Weights of a small mixture-of-experts language model, trained from scratch on English Wikipedia.
Size: width 128, vocabulary 8192, 22.1M parameters.
Experts: 32 experts in each of 7 layers, 224 SwiGLU neurons an expert, 1 pick a token, a sigmoid router.
Below are experts of layer 5 (counted from 0) of a mixture-of-experts language model. Rows are named router (the router's row for the expert), down (a neuron's output weights, with its number) and show model dimensions 0-127. Each number is 500 + 25 x the weight over its row's rms, rounded and kept within 0 to 999. Numbers have three digits each.
Before each expert's rows: a language model's description of what the expert responds to. This comes from a sample of Wikipedia text that the model never trained on.

# expert 19
Inner word fragments. Single letters and short pieces inside words, after prefixes or hyphens, as in Foot-n-otes, un-n-ecessary, Semi-final, often near markup.
router:533483489535501527474501479511499490485480472528477491519505538480514533515500552494511495495517482473463494524505501471528506489444513462521546475486515521491533463506497538484510467533455516543500495460478493500478445504515481454505509498515512496473492519504526500461560473466543510505501521495529516470461536472521517491470522475491519462477497529528522445515514479514524526546521
down0:476509476534486519539500522522510511452499494519430468489515515498522492484519476501530486514524501517492448499549494521475496507528479517473516475534507487542549511480514503524488488452508516532501518507487471466481531458547459507496530506518482523499486474488504502504529482462523478510510491451476479494485471546483524475440477501516516486538520509466464475501509476493432531508490
down1:479444519481528512514487547487496541480531516509485520530486532468508508457508505537499470531506486487496476474499509498480518570509549518495497474521514492475494526512486502506481528435528519480490487465459491455480520529507482519497535510500511486462519564524498499523511490526513509527537507503528547507489467506458476506504464506488470516466517523500509501459561501460484480527502
down2:482497450529554522487511477555488487524500520478487515479492527471497455502508505482528521485503519491494481489453519505520488518502480489483494536486511491495491481517491467539562484485477518472499498550472515465545436496543538484463533541517470466509515487493532536498497527539475508492492508479529501476450492532501503528543491482504476513462522506499489492502516466523464484527545
down3:535507499511497463496473498460495459510499522526479547513509485479502500493453475509473451519460489544531521536524485495538504458532516498501509463549503445535524514496505478517511518514516488479520499519532502469520538532538499486500503492490482506485488533493520516514529529508550488491486496488478512500559542519435532523538520513529500518486511440546495470478515518517502478499511
down4:490516528520506512501541481512525509491480468493482493475454475503487492491489497503544512576495478522467482534502479534506488492518468498515511532491484499482500459451512493471517529502517504544491501552510482471497520483506467505462500472472463471513546510436498482488482506522499524520480564540494479479521463440519481447527494484467516492507493525504481446483475519480515512490487
down5:515527459520495534513476474489522519509504511480498448525495491548527488492528495508499482499501511515493500555537483497508503485525513489521499567468508475463495545507492476467461502524486503499488541498511509507507484537456491514488515542549432531491483529506504525509530501449510519513511533525546485442485506501478500501518501506567486476492525466520496463489475516514492544536484
down6:496511483511484494501525463456489525502467495519481480487548460499507529506543492479506452512505512518472549461501497490497518476529430473522485492516502523463471483486479541483514490524492506433531537477485497459525531508485498485448555528533500473526506510504491506512505497468475499517441482496501490502483504477527464508511492481489503495480508542513462502560523462490502471485535
down7:503559484464501521507484483502482478492490482501531474470561546512486488522495525455513467507472503499475505486514551503550497449508533480471498460515503506511518504508518551517494468508484570537509509472525496500503528537530498499448495492558515544507501494496486481504488506465510497523453477539501500479531485486484494523487479463522485497487518470530473538493471498498492551469496
down8:522522487469456490508487473512450537517514491510497468496518490452504492441485502476508535489502496452495467532472497491502427511528459527515492520518522509529529490522538532486449498510517532521519516487502496434542513556532503457508498476503549515510464502506494492501465520499537504536543513507556522506489518516483497501505534483514502517510498496502471504517519491463470493490476
down9:503520503505526492422487530529488461448509480480566475531527506517536499526525500511509500489486456464506493542493486504482510522502511469542488471454519477492485537493527479502507504498506463482470510486481529482496552534544480473517497539530526485465504462491501549488509507523512487505506521517504474511469489480496500524480531517484474487512470502518459517484553505518518545450497
down10:525491532537493482523554517506476526488567536483472489506542540512499537520473504485525506490468493492468418502500470459502501515488525518495487539508447484486507498488479511484518501442512562445501491538480500518496493456483457503522476477508502521494485539476482518507500491473521501485493491524481476503476476513501485509488469520553508500519500500478477552493525513472521513516478
down11:464498505504513469516553509473468437508520471516513477544529496486504487510442462488531516502506503487506522492508503489529466481466457511509501487443465446499482560519504515481529501500522525519506502549525534516467470465507502495485545503485479516531467473513489504451497496505519473519532488468526528454488519490481494492500502493524478468509553486543489518530473494518518523482518
down12:485506492474462524505554498538537467525514530498509511469514483483474527476502514550492518475503482489515500512486509481523469478498465467509506513504454520555514527475518507453523505518475495457463455429501465485476486492471519513509494496531498502499554484498499459513495533479515502494525473542537559497510504524482487502526511469494507535516556506502536502513510534491546495528506
down13:502508540489524521537485465474500491490514526501540478524464498511536496485481504551537513536474517471535556475482446517514511494531498511511502539511500558496490481519461468518516501525530490511499537491520479542532530483498477522504499501509479489487508489490522537486498515533527488518569497459482524500531520497479507512488467508504529555496491467483500436538495487536509548495477
down14:508492542551459505487504467574508477533471523477476466464509490486536540502501501458492525492496516493511449460528526447504539500509430493503476518491496514480506446490501513474470466526517501514517489529496518517475478446506526513523473488472519508501478472477475460495507521513495476490476488516515506473504485498471528484473548507526492505515487483533517507533452530517474513511507
down15:490493484470526506471525534507472505508500492506501487474544475515483548481521489513505524540441562518521510510499480517499506495484537464512492475508483527535504490508496489512515484490512486491432524488515511522539505522484543458484486478463518443507452515530503468486506518433511487465469535481483485490469497532491500467460530519509504516526486492564512517466509506478481527470523
down16:445528513497489517486515518516516548527532450485467482489514504502493535502515481528501452482489502506508468519513541472495488500509524465496476465540531450473504522508487465491522536506485512467473512574498515505508481532475493518508471536495529486477483480451438503496513533525526470522469516479485499528510495493527522479521517492508525554491491525494461484512523479540530523482541
down17:502524466516518512523485491511476485537491492499494507557540511486525481538479509517591497533500513496522489517472512468523497510487495462525516528528493520538493498497517506503506517525473491530505489507549540522485499502522485491496502486497527492453473488528540501474538522499486472490481479499495529449528482521517486475532553529508497520475563502450510434485514481520466467518478
down18:540536506488488504517516476533479454521502520494511500485531512493474501455460503493472473490483527485539480492513484472507469507493502469540509518498477548559486478528543496515481485536508503497481553538530518535502544512461528541523474465493489534475487492511477508506503470485475514480501513470494510498508465482474495480441547464484490495466494500527555494530498488505506479566519
down19:558480503524518513480533504492461533488537528503509486567505453485476528510473468488495471502515455496512479525451505475515509504502510500485504495495450468449508489497533500473502497562539489476524478472512480485511487499537533463518503496486506493472542459529488497543513507503516540489526497514536513513477524491501504525512476499429510485495512495470511534456531453498531515512516
down20:474509474461520517523467537524496494500524470508484493460534497540472478547503467489471471493523489481433477487500507512510503502499498471494521494568552507493503533517489453484531517506517456497519489533468507482486483495462533527501506515475466499480486527499484463480544521502470534484512536528465482464505498492485550517506480529554476509535510484533468511493543521468512506499515
down21:455493472501451496509514518487537508464550466514526531510496511505504495465540563479472534503503540456478490519469504512460497519486539507536488496482479481530522488476491469521508511481471505467517509490493476487444543512483512507511528500481519527528505509521510519477483473511510510577517493533490469483467485494501499542542528496449526466496498482459500497481488499507472546523481
down22:429497472475490508507470485516489470513496471507488492510463513512481494519481490486464516552524535529522484469477506501481495554545460528495545521481478479476530499498480466489486478508495511518511489511507531450503492485505524512542470538501507515489496565508492515471500561477524525479476494499465496494497529441499530527478439507501511491528484474477510520481445492459518492498502
down23:503499538482521569493565504546443482480516548515522465487508484513493523472521547490489495533532477480494496503503501505518483508476472504502491482537490486527492529502472471527527494523480507506516488540498534534473543469504449482536507487484499495508539458509547518467516490523506507495533528493487483477467474504489465469518485551483527498530523508504536479501541537516526488477523
down24:463477548507489468505546518468514468511476503510472484490508538501488484491465526464509475534532489463488514504465494543529515506509536435500512479506502506511513471469501521520435502496454491508504502522499496548464522490493520517489513481473537523521476513489469532455480504507521525461518511544496533531514506473550445491456502497489495480477531478499512501480483451483539520489510
down25:500500511503472488519501522480539489475530521523518507527495516482480522527445505515478551539519537488465500477542498486555490521502439485547521485524492508522475520531534483512475476488461516502518509491481535489470463472507525520485488505445462468547519477486518470460505496487500471475517531465489467524484486514498464462495520503541499532470501516497536545505528498481469501486471
down26:487457471561494486490487516507472525490547467538500517511505484501494518502505510453499543467509517507552515489469512490486475494516525529504464517522520524478482509513485527467446494524560521470537497506554463525493491504509517491475520483455529468489511476522529480548505500522488499512502515472488496479489487491555506472474482499514488526484543500426507512528511524521543491524495
down27:551487481513495506510505476511488464478488543549534514487498537504501530521508496485530494459497495510480497505551491495512486489465473503489449510500457513494487498476484509482536503535520461435489505508501480493509522525493512514565502512531495539478470515477533524513525488474521541474460476464503486504490525500511529533487445496578523480495460541478510518531535478498512477493499
down28:525512457506512476521505512513471492504534450494512501499483527545445472457503502509490487484493540517454458529501493492514531525536530488534555467507510496520512540504492473460476450484489504457514538498545518512489515547535482522491484537475485484503512465508487484457543507516500509511474470513555509463483445521511498504478512486464500531458526503512487476501502535504506492510494
down29:506521474458510499516528519473538434458513524494548533492569533481527517474499459518513467477491503464496495474480505551519474473528518505484522495532519531516519491531523511549500489503548521514504532547497496477463500502525486528447541509493536496461520502487540509525495508497515499521500507500506474529478516505536469477544481499516492512472543514497493504492534496519482464493518
down30:502469502563462549521491469529529483493495524507474517505532521434523512518502491525507527521485508481503485542495489480493500526495529502494538465490452485475483496487533506511534494479497555494508514474530500532480539453545528536471452504497479492503526468489497480462497485481512496522489514496494474531557550510473520489525530483514527500463526528520489553515491474478473493505513
down31:498515477535460529496489505470503561484474488495517514531511504500509503479527519494489498511451499563523505530431522494509506533484487514498509489544462498492469525459510509501491531453498474492515474516489556533485496515534506498548556521483508503502509444503520501486466484456492493478531532488468485519529462521521526508484520519494514539459533483453518504488480508472505508528525
down32:527474546484515479495508541517502505453556521527528472498492537498467483463511523535487495485523504530457517494518516512524514496517499460510492476458531513495491530519476484486506507473499507510509515486505496509530444486477547538501486548447461494503539502456513476503490488478538524492514535498466509508497485489452548495504547495520517490511481472530522493566479497504529521526543
down33:495502522484472479499509499487456481507462471480485489520480495543513556531512491468508492497498522501511515514510494481519525497494492466504508498511488463469509486510490509494502462497498466552474506474509505493462540517517515471467493532523492447475487501482479453495561518470487449459450514456531530540520490549510500469516506495478479454420493514484463493483528487510465506518498
down34:494510461527537506504499483489513510486500469494472479539494537530511499494482494520452512512543526534498504536480457531464519506533543508520493535488503505482502468518465525482461499481506519509464459545527523467493467523479496523522556507495472517525492500500540492467493516528512461467524528474499461502515516527468493484560525499480506497452541479500518506465505527509559531476494
down35:498519478523530503499519511501526486496506508524478505512487457507492515544510488506495466524492497523532513513538553463517467480512500485524464473512480464500505498529535468508512464531464476510523471474472494502488449550506509505501494413494558505529469487465508527492488478554501531496506507517481497479536495474508486524543499490491488496509565479487504537478511463509538531541520
down36:486561503510522516476462463506504507492531526540500500473512513532519471524497522509510525505504555472502528513476510529497491501475513520459526530513521549494493502513489520502501525506483479491449525553512518486562505516462500520522557534490570524518497492512484485523460488475499468517503436540519470506481515487489488507513505505503494506490497468488441492464476539500466508517477
down37:523522485523486464522507503485501506485479506453526542488477491544490508539483465525499523517517455514470444508509506470525495485530489534531540485459498534507527484514490496499486486483519528538509481513497491524515500501490512479549510528506527543524534511499477542530455454527492542505492497543471515485516473534470466523514486474465520509509462518480528512490508508513509502454577
down38:480525456483558476501489463446487487522474485482492473486481510522466500485511550503478542463496460511514523523511469521468450500476507491494526498487447462496491502525442512498548518507503499528524480499478466476543538480515467508499537528540470484517504489499511539497526493506521453496486491467461477500490486495477508508447454523513521505457499485479524480525496493492513537514488
down39:499540512510505477526483464536504485518473505491491508476516488493460498513456519449475539495458508456531522497523511509519496467491524481497531532530504435494523513509498494535498483474536515497514563485516474486509481480538475448473487526504483524476525491498455457484492513479469483469524526530525485544509459456498506516515549539531554496496501511512502524517525482536497505500489
down40:497473481545493497522511553509494497512478459493528515478495565509498473504491502516506486487548524492513518469524525527505518501488509443525527493497486468514471443475485478528510491516531551532474498491533485480520502523482523495509496509461459539479537474473492520468530485491476500473472466476525499527485458563502539507488534490480495507464520509530468494537491474487537514539479
down41:498518484547514505533459522434511459486523493480522509536510513565480475486478539502475494486530509510476514496502484487524506498503539482478493541557504511481508507518489460475504494485485490505517489530528467481511493473500491500463500538514537480487512462495506511524483542482426511523470502516495493470495515482480472563507504491428494515504502502473487507471493504475489574508497
down42:517507495454503458517509526475540504535518575502493498444493555519488472483471490545466512486517496498498496504513490515518512465517511519505452492514535562538489482509511529492477497529501511475520490526531544479497554467486468468485480478517520495468494531497505510526477485555541523521512484485532508487475537495504489512493481481511512502493509509584485483489524492511502493533497
down43:466495515447466530514517513498484504482482440499503493515510509505476542515502491485472500485528517504506524492512547489533495519483525474514520498493480462529535470445464469480509535487469515493475494500519511474451461499529501532449470491517573496536535521480484476487491526499498492473510513547513498474488463526521427504526499516479461503518459489509512496517488515489491523454505
down44:509512485508540462490501474518474513463487484486463544456528487531480481522472488529448551497527473500491525476551479495504530498506471471492523504473484510536552452501568453489486511499470478496503462519468483519497493530509506473494483466440482513479497513483534524505513499532487497489485477514505501539485452501511493537515523506477503509474531512523542542516517492469475507524481
down45:484495506494504482522529514466446477500513494495523498452469479516522506485498500529511503508471492504506531516469502477465532498513517485524537582479493496535535487466506502508493491486496505495487489475491480536488527494506484507513524478538436532490514525528474512505455500466531473488502472511491524541531485550535478504509498505500486472482502427499512493481533554538515430524487
down46:506471533531477483511514503489504502503493514542526497497485487475523512502569495523473550504493446476549545566511492462501465490474550489474511488464503526505474477501497525501517494536481464446544535529500511519501466511519526509482529513513496497492492467529491512469502489480511548509480489493538531465523478488488496462515469515497511489485470494543472513483543491487491556505523
down47:516521447479528491481469484542510499480536491490537524502467503513503468483515474530490519516514523523521481474459555524510493580542498508484493499506500524482513516492519454506501445509559476476516480490476476474518514521522486478478474532484534530528543477540482470460529511508535526529505519543499496517477466509453500500507539526491480488495503536505505466506508514490530495509478
down48:518529479528525523512460519482509515478457491489555455529498493461463524460466495490469533488487466548510519524528536507515538544509490518509491508489517489500516498542504476461497509488531526497522487451520548524491542497497441524511496497516532447484521504498514513467499463497514525485494531483526502483465521534508457508499511479493474538526494502505495479450469491521542526498527
down49:532485535487433518535504498533461472552517468479496529512517502498512532496523459533550518478514491491503503520494475522476542514523502477526523530484540489455522499500498459511482521523460541458524556490521557467499529507521500517481514468520508508465544481514507483448476509462492515538508491510499494494470493528490474511479502501539459463489493501491509527498508493490467510489529
down50:500486455466489494491533480514498518515491505523510470466494495462551493452480514472494550503475488477535503479523525514513514481476502504469500508481525495550521521521526501512516475549491513478469525475513446511489487469492483516487560488530498539482491494503483466522487521493460494517548515506488469482419509436520490476519515512493524559482471525530499483497518469486512482476507